Experts of a small language model.
Size: 10 layers, vocabulary 7472, 78.4M parameters.
Experts: 80 experts in each of 5 layers, 352 SiLU neurons an expert.
Training: a variant of Muon for the experts, 4561 steps.
Below are experts of layer 6 (counted from 0) of a mixture-of-experts language model. Rows are named router (the router's row for the expert), up (a neuron's input weights, with its number), down (a neuron's output weights, with its number) and show model dimensions 0-255. Each number is 500 + 40 x the weight over its row's rms, rounded and kept within 0 to 999. Numbers have three digits each.
After each expert's rows: "gets" lists some tokens that make up at least twice as much of what it gets as of all text; "comes after" lists some tokens at least twice as common just before its tokens as in all text. This comes from a sample of Wikipedia text that the model never trained on. Tokens count by the router's weight.

# expert 18
router:502453505460443525474557539522538496457465488470565494474545475514552504509479460449499514557471553493489478484469525531443562514553543500496548534531585562594500469456495493437473507510449556458462534456574506539552504558473498559494501515527477464531525491524480503580567534505491503475526467546503569561527541481464494491518500496458437405482489509451476483468561471420495500524479558507502524539437517378570513521457452490528474495541536514547508510499528486511494598551491457528440550521559465497548478514487523491510514479443548421422476506433531471528462531552484489422470491469593485447457486538548508494506463487517467447539593522478528505477530544562472526513427481549413554524444430530565470482466437501546525514529497571460546516426517514504498486403496496
up0:519495495506546534527562480504511490528387575488581552516515534474516508491486516489466441494448514506556489491455592465486469507532512502517537507508480467514494550468497473465525454564447513544469471529490534518466468440459530493482410486505440500549516513531498407428515489556549481501568581539505460525547529453498530453437493446448511492525557489505531453531469521489504503512460455499535452527506510487582524402432435503503487430519504482505544564520574524500508442558630494516540481481596519516574518504439537453526506486506487446436442468574468460435463460430496526516515458517499471480541529523576532499528500540442463451576496535545465503511500497505526538496496531426505561461452491525503506417462503439527574505516517500539530418469457414462513441468521529
down0:512488420498466471419476489541506446447593485497464487556570493593567492450504518507465564520441463521479547524523480492522528501456489482487463486527529435477485555495544535513494560487566479512622426533493524537480591513582493492511547486476518455484501451483486420521524515430545541482494517529613488542511469450579472436447478462484446432486434462518510498511476511528563511491479546514520524531490457504516475488476535469508573493484362524483511555501500491531512497493512479427535471486446544576419476432548430529469512478452503458580487552466551489573504517538496458524440470507479495475457485506512485486404521466521501476533452521511490473491486503500593518470514460502452485495530477520480508570497400533460503487553475444470556522459481479539534577468491483
gets: "9", "1", "2", "0", "8", "7"
comes after: "1", " ", "2", "9", "–", "0"

# expert 36
router:529461419462507445514521523503506527480515529514490479465503497413486504488456399495515525537569518452535460482500515453495581469539518528491549446470529514593482511454534562453476452579469464476457486446502531441550483598525497497502470571545433510495505462495473537524503553453536490474506505571484547562477513472487477486521474573485398477515453488397432470478483434476478513456530529475559564505480453504456487430403512572516473462492501526535495541548572496495490536532499464523514521555545526518544427485501539554515432468478483495434437440498514462541488514505532543424466479478587456477526473523514480487479512479511556481525605530434471492463485510562469586460461512503492496506457454468517455509531365497485437480498484555476500512436496461476487510437512472
up0:464428517517501518440495510546556489444484501542478558518501530478505535504549523471456462462500487514475530462517533484481542532531503536462530501486510458506504491396486507509574515470459555524465458469481526426523534557503555536510473521469529435527442501510539571471515458484523479580529537510543526536450553560464503444485459506454567450484463495464478537433503500449575420480459619456494462549520506529500550519557450477510470493522558536496443496486471493568512440524575445496471517500490551498509441485499579559457490462574509530449475557527522525470488460491432439468471489517544442490474546518468467494494520488525580411460524457504504389467421489534410515457408468465511495456452461566446566500564457467494442533568543460523489528487447538459513467534525557
down0:511491516561472473562507421486509480483533530509548523517517502516531464484493497487546442556567503521525559482444490444525475488511557435467514536428487591483500478464537502528481527410479528446564551441476524463498517581542490487464544423533502571505488511498483492528561461445503517504495485475498467486500505470520499498503439484501539541516466506517416455479434456531487416543477451511578482508510503509478461470551504482491540505506492452463502477570546460505541507515476503519560476488528540456529505496496457434478531533535486539519544483460493413473457475483497488604478485483506609436500506550584516555508516514446433487510480526510493553496521544500528499557502483425492490464516529569518520502419550533463475414567375472500402571530474467518598593464396482
gets: " ", "–", "1", "9", ".", "0"
comes after: " |", "0", "9", "1", ":", ";"

# expert 73
router:454439455496500470431539505447518506544461509516560526506454459483515541459449503536515507563536480511519490511462507510470543512496487427526576515510594512455479516431474578479506563459488472556484494496487438417537508511511505502485499436484495474586539462558490518531505607524459499510467530498492466460460551514576553479537422514419469477490544510472490443530480461509436468452496562517491557510528509539503588445523517489482512483564580424519510488537456496512551569467483553527426520572519515565433507507512513469426478495525559450502429503420558498553455513510543497486491506466481468453493475559562495559534486467467405454474406587499515466501511536533529520464450455527480562506502473549511487531443469488524488606485594530421550502501493513488480483511532496
up0:550505487450575498433492506417521467465445517520508433497535528452511482517527512506498442571510467560504483570480452493494543512542473483477493458508504518439504503444602519393463454456459641515420555504471459440507500527450427474527608554528504493528494464436507488512478510506483527520505523542512481471496486481501434419467533559443468518500478563496573512561546549464515452547439522534581501474487506488488503477566582489457516546475503539430502546448456503460544485485445527543489484526443478513495530486520512481440492510490511453445514512531539457512517471417568504477498481483525503446483504492509488601468514400595501474568488519541452509538543555484477557506469536520528523503540512482549533519492579465493500470476465507530525400494449450507428476497461492
down0:558491498478513561509496539444440488548376491514476468538563458525471480462453489457498480574439605483492510466495530529526486587470551490432479490460468486469562477509448508506492464525571553481454527467463562446498451490540524485484515508472482466472549515506532491469461532454487525523440450479462457492486452476532475512424499411446455496521432539531504447516427532571482447559503466499507499534494495528497578522547532437437487500430481461501504488463525433490462493461559482461510544515537488500479499502456468500486464423464520501511461483479518538560564504515531467450437515498545443584444591553504451491530584477492494511484413496471530608505533552455440525523520554486498479448447528477406428454507470464535460479452493468435472552479459425499526471481522489
gets: " is", " was", " which", " are", " it", " It"
comes after: ",", " It", ".", " which", " it", " that"

# expert 1
router:526419425465531484498532483463598499503457566475509528422544517461507528467499471534478480550509486501417448578456462470505525515498528506594520486462506524528462494507466537551478471443486479552532494446486481498585508492520545453516487490518526505580513556472444495511535521519475559447505546540488524506461534496435518458497494464498511481481469508496497451515457474519380433483517637554520566516499500488495528463521510521442459550569519519498512476564583417479504589483514513555417557596517504479471517503505565527432457558508500452495464536551494527534506529526536526483488522483510434505473467511551511510535523470506450449475495543515481525515493542471567533504458448468475556530514471472572436475483466510526384551487584510402552476506507535510506401495515469
up0:575497456539529520525567546529497454455483574479458496365506512554482538498489528503475533551451476587539468523508454536453475468554487498519537572432480505537526545522570422544522435560572536435453524466540539540487477471523472496496452441498484506560418478543471577526513474481510504533450515560422596468508450534525452465469520445498532463519519492447506469474541522506522548501549437543533512525550530515485443488462526582506546578492479468522479504507475477515515541498516525559535493502525483521476516476540552482472507492482504489468458535597536520493498563466529465553433474532487471426484438478459548514476525486552568519454476471509474529466488463552526552439523439502493535511536414515520464455351440507525494534515576507522502503495434477543480456480508475
down0:450542532492487453493487479488472497472531466528500533527491463447428502539526531485440503473511544509494510620481456526530516535508518470438530472512494515495531491528448497435410480499523424488496455488486469446446528500495534411466478512448435597482543486506471503526503520506498492523488542472517495496565403439474524406436469524505497463448469466435542505552531523501499501511479491448534457522451456482522522529559430419519497493492553536472578465508503529578505450466480529466552503513514436432507545518428464491468562570482463514532564474530533522515572462600449504548510519528541539517544511531550435448464430513490471507507539551451561426474569522431522430473488530533514484539499543544491546558458501446500549546541461513509485554538458470538544608539456571
gets: " had", " has", " was", " have", " is", " not"
comes after: " was", " he", " is", ",", " it", " which"

# expert 23
router:533546494456514451503542460470605433488529600502543525469482517461398508458480512526519516501519478499468425546416454496538475465515501377560496503501541515529472500457488567473473524497543496529469442507492522469560452596547505479495501510427488528526498486433494471539518496512435579441475544521520472457489451494517506476572471508602467495444476495492472437510453452510460418479490545545480466505544476413520543501472471465521491499524450506483514496535574402527524537492505513512443609529448483497470477491459492501475428544514540452499437486562538526541479392557564415522508477497536491531497497513589507482510454493519477493467471503486533490488422470500545471440471477476431559493520487569449490513426479492494448544496518560459484453480503505556485444471505477
up0:479526506544404487473502468527496530472486533495576552469444564584475435496473448467449459528521437545480552437458500497511516588521479505455478542503452522512524478421528554526576521510496550477467465459504527468534525552524530553503523485496413531517553551394513551503524523466444469492506550465552474483496500456523487499517518543513504509455530467492509440496471472540454517455494509545533496473515519490423524506505496496546502519518530512446443500507487511618485546463526477490521549439544483584469512481544525554459479596533473526431481486475419501487489437449435426476484555470472451547439489549614490471505544441475562528504503484490557549471495489542504570500449534453491477448449494485538451420469463535489420451424426440470490511523470499506556459456486456
down0:515520454531545528498527480436471500556497456521497462491543442516544495432540476494495508486476552477465459470505546555628454447419550557443509529531483413498547511467448443502478433500512485538463496516444511465534414506440469543541440462486509480470469481483552530493542518459521497439491508492583465489490482493467484557482444575468459535527461473513506518537531510468516514534537443532470487510337444486456546488492506462537491488535420495487424504447503493434503509488554584484469442508541494505525497524520534515561529439547465463443481520538489522520503456526519538543511535439446476512560501551465478489447497535513501526607468526563510536473478561558545499507497559478511402577459488420574518521536450504563495457511530543513539520449528477549477481450442486
gets: " and", " or", " but", " &", " while", " until"
comes after: ",", " well", "s", ")", "\"", " rather"

# expert 0
router:537431502478539540511535571505514495454550507576541566521508463470484523481503551534524542542475518518468453556494480521506534473578471533542452484481520575483466427539480470459514419543513571474459444398511506463568507502558524437527491536433408484527519451428434493465464491439509513513524466563524511481478491440523521491612460527486429527541412537481495450500515478494498479496516472531552501486480558518486553518490539541514490577497505503526529561549565479510489519542578453544506476462471479548524464491551474504470453478470577479446521437535508537499515425478547507548465461535481481452536478525595420433496478520387518436529555511527476463517474560533462597488472536536464467532503508513466539474480504472437512566532517562509487502451490526567505532468481542
up0:477487504459575439454471559499492476523521559547466447482471506501564463454488460516454529497497448642532418476455476495508516535508521501473442492469536489487486520476503508454511492498546513493478531483579477482515485549498543505491531456487466557583513462445475505510482471428543497500485521514580484583505483552451471436508524520555486564488528521509450478471436518519488565415369470442477466470533573550448541465571428525421459499485556514475459468485550482515503518533486490544450488442523475468520544540457451466498465469490482520444612447507514558438528509506453504518515531487465497587522530506448409533487573508493438484477534479470519541510531491506495556483498462535452549529447451500496438486489534512485452553556452517444522539485565514489548514507465617
down0:464449493433478541480578492497500529506501541479521526475463443593563538522492541539474417473483601526488548472489478413483512543514491558554519548518451479518586485498502528468502521518442549485473525464410490639509532481524541447421433516469439523505529540495572533490577464522461529488515470594564476477531486521522494526534476540487491480521482440494547485531475526459413511499503446478481518526523507530536540532472508577495488522517530594536514482527479521475473417421535545526452519441537534523431463450430473434516523498482572549512466463430455463481460475526479500463509490504522539491473454509451475500498524565490480464481530567534505534542602496513452499490489463505492506483500525490542538503543430499552561528422490528482508547553430564446491477459476436
gets: " |", " ", " B", " A", " Le", " Re"
comes after: " |", "|", " ", "-", " by", " John"

# expert 69
router:486390471489486517509508528516535520462545515509484521479564523479458482476515465507517490543581553513491538570498511510477537479500414498516529450466564615546503555458516516440506474470435490474397467495475553447493560538463492456554462515492504500580435477469472511558513571430541509495511495590499522529492485427509534470548461552540432455452508522515489486462502502434443514499495536453514608494524447478407506497438471537536483553552514487523506590505491466429555517611522500496484494455515536527537505472436549499497451526473553543471434530472489480495473508529558443499547428501549513469547477476523490490509486449527546497523512538449475495497399565575481558492438502571527520489467468463533445540466495488505494488510471506447508584388474512480518516487517475
up0:510541406484461507596545465473479468442462525487529510544504487501562547545517521490483541460536438504495509519473406501525507488535514472516428503386522481470553507526600524529528479556522542575492501534484510516425452535468559513479524557433462484471477400535498528529457461472533458464531472478477484493500510411445526469503517478522521473429485514481458485474565470470520499491500496552570524422534454472462461416532513480484398454467420536536543440510458478512503514536563423498499549490430482546542470477494472537456520475504523509526569492454507523544514485501499483504449473471523401508499511492592566471491471453540558446522583480499486490517484527460571461551464450541525488458534607486499484500475513463473489498463501466480473537434491471568486469595460459
down0:548493528582538541438441486523442453569507532504542554440494516475490532508535528476490549492453463484542468438501477448483496500516455495500471533526543485445524497479490529505510504529453507460478493459521496472498536484469458491460499531543549467474518528487469523448569499479464537441503481472489479501456509552505554539531519535537501493541453493550530528430484536555504408531536561426444500524480581398510528472558464485403550504525540473512505490560517446516467546486468448547521534469526500475456534601425566418528560533501522482545322449443535550539476569469541509489573557463536476518500473541499528534458555438556530546532521486491546475532466498512492602488503564484504584551485410473530509480483485502502457511498510485539474526479501528502495453397520507
gets: " ", "2", "0", "5", "3", "4"
comes after: " ", " |", "2", "1", " (", " /"

# expert 26
router:444465501544563488418491516476479459508532548513565534520450443506496510455447581517433507506584543490452530505505508570552477412510537503516493537460555478540433507421484556428496457460478497443542446538539525523580497562549490476492497542479479479556490527476471548547546516448549615546526455554499538495476529472525510444570470575516511453600445482498526481524517473416454564435434535508504495470483493440419541521458492498573500482436506482536528512471527470405507500605499432444480465540483507563511482505496534542533448497509540480501447506496504498506514425547531539473455520525503490461518406479508498429504447559543487533489468518568521489489496537533470541446479546502535563499501474511440495487511487532519510551513568508514523508449528544525486494439483434
up0:574447509476460496535513485480451396442469538527508488497456534519475495451443497473458560506514463571464417533485492444526480461475521456526382564495493501575479479618542467552530534444506448485557545504589502481593541470527516479563463484430478605524440477457510498522519461494531496483511538463561525544446499455543462507439412520518513464529566444591552513513527553418472547527553531480511468478515534490537526538532499456471527487491500446504530495509522482480528445505530455446503492504514528500586482488462534473423450517432491516524509503527455533508476530519574497413420481499430529494509488520516479506556533491452497528462467489515528479404547507560572509522514467528518533459490489417511527497505516533554493551524536504524495450541508518497559456539482561
down0:459502542533448498529468456492502506549472560542464533544600501542510440479546566454469504460525533626506436477408527552492486544497454462559470523450453455479426456472583474466496511513542469565450518508504516506539529486586464476459492519516512484520463460617530467623553472511457451477507527503537494584498531449492528418503530543454536465485503507494488501499539500507493439519494482452526523546463465549534584483524530498504426455537506527563489512457506492464474542437508544479513557463478536474514519455637486456557541459516526586544562447503465489505539492536487505546562509518539514494542520485510462527527540477488499529512443476531486458542527570565525511471541459482435525522504502544452476578521512529525461517541454475421557500518479508466507535480537454
gets: "|", " |\n", " |", "===", "-", ":"
comes after: " |\n", "\n", " |\n\n", "\n\n", ".\n\n", "%"

# expert 21
router:556415536472543472462571570556546491459481483527506528496568468519559464452491507464564513512453531526556561517489556490503542486499482555529561511521534504538481480508478511424446551486471470532510532480512497584509576534494443505517489497516517485512497431487470516594480500468574499464500537561492509502521588485452495501537454572500563407562524491472475467492540501484411535466489557534540480513487458509526467454524537518475541461481511461509542515514509474434554534568493410485480437531512547493515507562476583470481453485562535435492447515549500489438443467534535537460520489536524501489540501604503457510498438578452479441436453509471520456477487580523519515493473514551481524483440452465514419495404452488511482543469572553482523500481537432472489488455474390
up0:463497563474539484461450493523469473537540526508508487558500562529480480472440492504528518410431504542478469498504603555449540494483478464514528569468410489496505519445439549516428595500494482499476485549571576481519525475518556536508475521564461502492461507442559538433475563530561541488503514574547443509498485465551465452514538548483540421540512521518481533534508497581467462523494467465458489481456470452553481522593525581469511450560439438517526544526578542473473518534469458536443495516529484493425472552484490544474529507446454501495580516448491483511551501504493476453504479473501476452480456545484453514502496539509467487494440561527576491506410456548584473429516482523454551509459479492531464501503511472549503494446491495505469474505575617566519495531516578
down0:538542502529503528475473442484474509539511446484565345498530567490497525524497512557461539520460516454494528562525490523441494498518501536536564538461488492439413537495424515481468482498480437485449529526527438450509488527552391537473452508472462469471464455519522545496511436519486467529530418513527509489470462508491468487483542538491554511499541520557455489511437470546410425482524489584493526411581428541472460577559538483510517526539544508467552578461516487490503542462515447559520499546526504527476530569538556542451559467486509454509523476481494515548513473469468508501486434453497522461498567525489586451517589484466523475443538519521449491506489569460502437575468535480501523463443499543450507492542565562513502489505430445544547495514497451478593483503487486
gets: "1", "\n", "2", ")\n", ".\n", " part"
comes after: " ", " (", " also", " a", "–", "\n"

# expert 47
router:517490414456517494454491537520494500510454497519545520517568514499516472469424464476517525493556529518519485503487511498467577489562477470499559511512555500561470542535580576410423491543456469538450495526572483506523540626532483453424500489503461528511515540501473532546486518479557457487456513516537526516498505401457494465511450579513412411513517469435495440505478443483482440505496543476435495471504479442444500478464481495519529474543530493493522533497468478449547552516551536474526497474479514534510473495470523463510386482483591430512458549560547486483536483559522475545486474441587483523483484513564507452467463439481492489524532591450504448473440571590521474512471518547497592572458474539583501474480445520458473492503484541451532505433465477487520500499527445
up0:466584515519497523448500533431487435479475502512513443517510503504461546520497510448496568484492426454557581536469549526500489487540520470460514452467516539506450476518550519425512427520539474450444551405514503572494463472528471544511525502525480496518474492493478463608463477475518519538496471542498478463476514457573466519448474494482482551521510464488419566538473459496507506426447504545446535454588466558458424518473510485530532469511497481502512422490460503469486598505491481579509425433528491517526517451538510454473518475485606437506516479570481475493549557508468470506468588554494546461492462539477496545550492481457515562382446529537471513492548488494532524495595577545542475570425433540482548500540477457545532473492502521554526478497528556545459479464505525
down0:486507533466479475541553447487507528484510476489581502516451535499575404501473429483546572458500531484461496455508514516496514459506484548615461529525449485413506548480535470482501460495608446489489506476517492503561484468483429569547465517508447442510509478578489518533458583466462470466470443503451556466472510506513545484504510479504481581568487607555479519515528524534471489518469505495409469466462467519494564473475557570499491508540552491463443487546433560557415511509504609612494492423515481486499480552489514493513445523512468511479567466506542551477415470523509481480459417495540518534457473484517456466505457498581517479507499537556500526496530519481514481496483519447486518424471545520474540490444518587474471487496528501541490506526620488497529499435528489
gets: "0", "9", "1", "2", "8", "7"
comes after: "9", "0", "2", "1", "8", "7"

# expert 45
router:512429485450519554502461536509539509424490548511489499414489482454496481466415468506545501555564541498518513534485450487490572473549493487495578474476536594560456465465524494501445496523523514514392464487522494463499488575514461447551451451552476486509492470521456511519509587485482521474505474549529504455474539454437490487550453579491416476532486518467464481490515443541480493473553572495475577483531468517466544493447494521443542501536509512520549558524524462481519521568545490466469467536564454541614476473478490539527440510518546557446481465504500466491412547520590587472529476477599522455554458515528462476501537462444560517522513526459488478514464532525506571467477483482469496520488489446550515478405539517473434523478490527408539567399496457468521492503509478
up0:443515503567501485455517513483462467476501478429526502508526483483567433416527496545557489495466534493541463486497541530570524527538578574520524507609538462505540542556533455501474546473433506455530523499554496490502460552460484503457595490476571547423552475470470453519462537492559482487536484452518489492538482492508571557457528515537502462527529478545444477428407523491470577473518500564507544504514520427515634527399518526456472448531560535453489497439419503463444452470533467496515580521500480483543483443539491426535529548520451503586444483546468523459503453468496457495510492485437500553472520510520515524481501483557486529512459485506524563526492519471476552515508486431509519426476490503522493462506531443540472448402529567513538484466455449519525452545519484
down0:489516473459544478507473392451553522559521470436509501500493514578469513550489377511516526555424510500456569407539483500452475557517491570523525507525555496545419497542500569470552512515465545523536435531544529503604465422542407476491472473528442506456485520520485497485436484480476528546456536484627507491536491482519474554498597500498616501478503516468429516516434494486519494507508483443502548506470514545542475504498495480519454532585466476451514441498537517559477588504502482453495550582431544442517508467448514518485497466548472536522493534460456498536474445480507528452419479476516540490530473556482541482543489484503481497547427558487416540463549521528503479474510451435522543539526547526525519522494491511456488510501508473514498494502475507518533527405546460
gets: "1", "2", "3", ".", "4", "0"
comes after: " ", ".", " (", "1", "′", " $"

# expert 30
router:549501477497501525456492490505567485468509508553565526495512418497488432471460499535462537475552543523498517600509496505562497473526474478495589492431565548549401509454598579390508444474450460548500404532553471451515558559565460488469478467517493479559430416479498490560508562518534516490484527584555502492476482461479457473528464557566485409550555547480531505466508483497467457522528545469450494439488475482456528484459549488507482522526486530477555498515500462501532497534507518473467458456514509549538534541441532452464401498477527503465430560498484501480440524527532555473520438484552536470499517474496504507499484457520486495519466526450477447496505597472456510527419498556434505536456505462527420501499518492450444532544593544462491537458482537480500526501464459
up0:505482516530536538546484508537480454528494478449550573518505506498488487432480433472453570481455496542528485472540427489496469457533491498553458486472478520525385403486443476444475516521535541500566541460564462526552468422564513476566529485539479485510448437404496474566590546570518536582541485522524509548493434431489573609538538523482514422572468483488477484505546421487456418529486446503495478525499447494519496500467510489545509456476493510450489492545522520463582587517497533517527486469523459498536495551489540536582500506538481516543536445395552541484504510428546504458495535459511563538434463479454437523548514509494495560471465480577529545484510483534538521492497515446512479488517451497471488496474488460530478520511494432469516448479451462531486470459528436
down0:531524464470564474575531489513516478530496414482551483465462462481493468505489579472473478503427475493472574453461478556482467473479538489490437503505530484510588494509470487475518542518475576535517455522472517525518550541529477498444575465507515487432525486514453590494485519523543457503498443507490517542508489469514509521455514520462534495498508458501507493510541510502457610413577560460502529518475467504487584534516542525464455512487491475493473429551457559503522489487497513501425560476591501525448534511480563430498483455538451530482451581477511447570483556509467515456562451528522457538551558491527460449502521524550519574413542415447556462411522503501495445473457579521559563464431444457524500440493518452508469537514445452410517558471492466510495568512566514
gets: "3", "th", "0", "2", "9", "5"
comes after: "0", "1", "2", "3", "5", "8"

# expert 9
router:559481526397488495508464566486494467474552519500504496525568520463486495495499512505452489579472465472553500515488484412524556512490431466503492491446543559543509492497534436414426502539564524499491465481436518464553538519517490472524476457509524448528504417493445535586487496522520549488509530507516536485497474484461508492589511551518429465448513573488510480539446438509514435472510463519459485467451503489514495557507473428555476445553511485402545558504479424476540578539497457517436482466508463556470433444458550479471503583476507490524466515520561425583431458505566486469512453498570515477543495501530523545505501417454517439559541526527451455482437533497435508494486488504419488554425464577431468517477508522493494500471548495489558502510505562560456496562457481
up0:415505449521560491476488509458473402502570589448535452406482513556447476573427538556521428497449496573544505553456455499506437543477485498504451521499505559508498450559496505532550430520448513459472433501443498481465503579440461516526508509541531545476491487512445483485497536556496456435596443423518465498501468520475422482594482602489511498509469500504486461468478470525482521450433475437481453486514526516534527517474494532441477498563505463454510488493448459438553519491469516586516439488491494456476516534446523501428494543556477526470505469471471544559461487505537533500485475503504474467533578531506471483516526479501554475516529448522468423496471467540541593507508517520517541498473519473441535503413515464517424478494513453554435528522481438519512489582544540
down0:490493427515492465472457534568478494470505527498467506530486457464437525500591436465503463455527451449469478438508474532564530436536504500496449505544472491503512569444509479542477477492610490516502531562521537421475452455516529450508509502509575418514515437460549491503442487489565540521530496451511474452593574564474583446514471461588580519499489435492526481452466573458438488499483520575463498494469545527533497455541550477508538479545475513529426477523476478526460483486539508503478522513512415507566516468483475485475480495484434480475497497561490418468516515544529574498478489475545510501527511546516547530525566473507493499560507489450578537555544506545503476562522580532531458512513453493417426504541423547513503442449468561397508533486514535480521482575531531
gets: " L", " V", " E", " I", " J", " O"
comes after: " (", " \"", " |", " the", "-", ":"

# expert 49
router:538524524538456530464497537483497473522572515554557537512508458495454453519494438480438535467580520485492475535502493503514501515559437468523572516396531528551476568517520509436538460490500445476499434501554480470545525539535471481456474515500456454551414463477459484582516556491533567506518571541505493457458441490509439451493488532549413445561470572519511549436530531434460473528488534451461551429503498453448503508484504493514464540498521507467585524519504436472513534590531505494415562486519567545579474566473560485525502496478486559416451492483549501513426487524523433508482502515525496435469520463532498504504461496540540465505521524476510509455458620492442500490443476534428515544463513495545449541574529521475475582501585490463513560479470517488484536531483518
up0:475581489550530478535503478488440484492550557515521446514496494577471513545500495538473525433477449485526442413539488555520491506548433498494507490454512492464461448523522467468519476521551538445523506479512387487552508464489458518538500522486429466514489504488528519481553514496561434497484534450456474468480517505496447444498509530453454525505481458479533559443517510486504465501454503473440536452459434461478542552504393443500484447515525487473494499452536484535553353471501521452412522601420533549561474557520538540527531521506458488467520493476483486422571535553465568487508483504541480501450438500566437510420531460471538540520533470545552384468497572532497500500465464536510511508468562500455425471531467514534426435473492482465545506499455521484514444557503461
down0:524431526549475507514553487498499523495488521493499462516545557547466500490535454538552513492525554538468521481480510484484519495547520517506516485513490430494431427508586550462534549493508538491517449491481501475513560554503487533465492441465531545532525514512426458439550503427433526528553482592459568551499540491507555552584546482488559480571488529525509479513452517445380495517448488472574464533451498531506447535546483531454514503532515514531425471527456481438451517516448491490527506479505567492491559511566499519496453519549451520548510555476499427465535564494551491586577407428465555473532405526503495494497439520504465553557411534546444495542437524536510539511485507508471459504494430560510585478474503466467477470491543463458427478470527463505529544477403476
gets: ")", "%", "0", "O", "U", " mi"
comes after: "–", "0", "2", "1", "7", "5"

# expert 63
router:502485469529543514448521492447573453501490557473547556512504489414509485488466512497496526534547536521436453480543505539547503477512478456556555432474522480539502535529477517470468461570456510532454419483497526456509525565571537450459464512435427478592492465535468527562558468527545517531516446502561486576451519513541498448558477460496444477480532508503490397442547542503465526507500567540460509493507473493533568475498492540507527583524511481478537518528552444497561531514475452502457487532482521509495527541445493469441482563514549425471461550513563486498523375531515453546474478549564520418517505488500476521532467536516467480478452495503446431529474459442537517475465413476521511511523486520488440586444432489467505534526577571433584507518528565526446457459495471
up0:503498461474521498462499477514495419497410512518484496538484452548446565500510515474472447431459535521445514455541537475510538563425476476490508489598589472538525510468541492483467477470511475481474575496534523379561487561473541479489533476563485490509527618539413464495559484527510506552550502436519547543505516508484532486537439508460543455481492489487469507526484521524503545398501557578516524476445478468475490532543565564533474456467521460504527496440450461437589518509524440564433473538516518472532558491505441530544505475498530518494555506519442526545488535538509503445416439449434586484472529495461541510480508552514531468538487534462474545518477535537479528448532508520519475549499486541482429468454549505468542476522502567549471487537439549620508519492450498
down0:499504517483497461509525538559496498468480437480494491455466497506513484459558566564500529386487511501536511477574464509537466478531468488469441503453447471471538555459472546528541486529549471476513524546524492476470543518517484465464402450458537631553458538491473454504472465521409540490453443510507526532514464608450487491485522500449473517494545502491543483441526515516443504482559493507500433437505499427455497453526505531485503473492593513523462550461510472427526454600490518529510502467496521417550468513485458506503424494546492482463505518496572474564437546575509519469483511426534516502551498510484453480497511546475481486507463485439441489419543464503514509470492506520489538422531491564518510430532553446519480543521494428431560479553355471556520535469515551
gets: " was", " he", " He", " who", " she", " She"
comes after: ".", ",", " He", " he", " and", " the"

# expert 17
router:521459552532511506468512514517485497491586532509555543489546510520460450526514500519502502468510547528490553550470494556595525510583464500485568481434573523483439504471517554503534434446548473525456458525588551494518430570564442485432464561508477485532422501456526553533464551543561565516497475514522505541516495501542486495541474530525441438521458546489469533405506546410483533526487493442465546465514488449526537501464539529529397558583516501540546493536539465477532475536451505496470531485513514544546535550462526463492519481459527502430501526506486472484469539511587423509526462494497498401501412469501507437473487510543500486480511588499490492505442574488444475483452494553467559480478514465511444531575555475491420541549462467502483503500452609514475497546471495
up0:509529460552517460492488441491439455478506504529569480524519511508451493499464540445593473537550466535587477572482575504476485496505491488529488549505485496435464507414469487495459517480528467575511538564434489441479503496473490501467554524452534549519507535422522476470522466497485604480570481567506509522492496507478485508533474459491457628485491452453498541487471424449532466504476506496454442474457443531449499491497507537562434524518548513529506484549505487475544578531479533421505527526489429476516452479456515454529473565437522488382576488416488472533462532558495455508594441423532544500498484515490509520524400460487477571469535521403468492537506521477531508455529505529499506461517508471440427520562485466482500517445409432517510496519486480516463452469469530
down0:564498491544511508477454545487471528406518512459494462521509472489440438465440531490485505426459527468514530515527469478504430473498454506456533507516538508450459447525501519483458472488501455586428463542548578552506472528411517511433516536536412461469452416484472471504541457523488503481466490529556480501512552514518551481468609503497542451515520531561466467521477489490458467548522541489504489492503495486454448467566471497562517524593449431541446521584499498487504481546529533492540500606495422457479546512505417509531445458486535478512524418554497480461479494487489483599481537461543467448467493502460492505505426491465567491535483525506516459522575460472486520514507536500497467517607501485468494506523465518457567454576449502557560475491448502462546504614460581
gets: " N", " (", "N", " n", " States", "S"
comes after: " United", " |", " (", " U", " N", " P"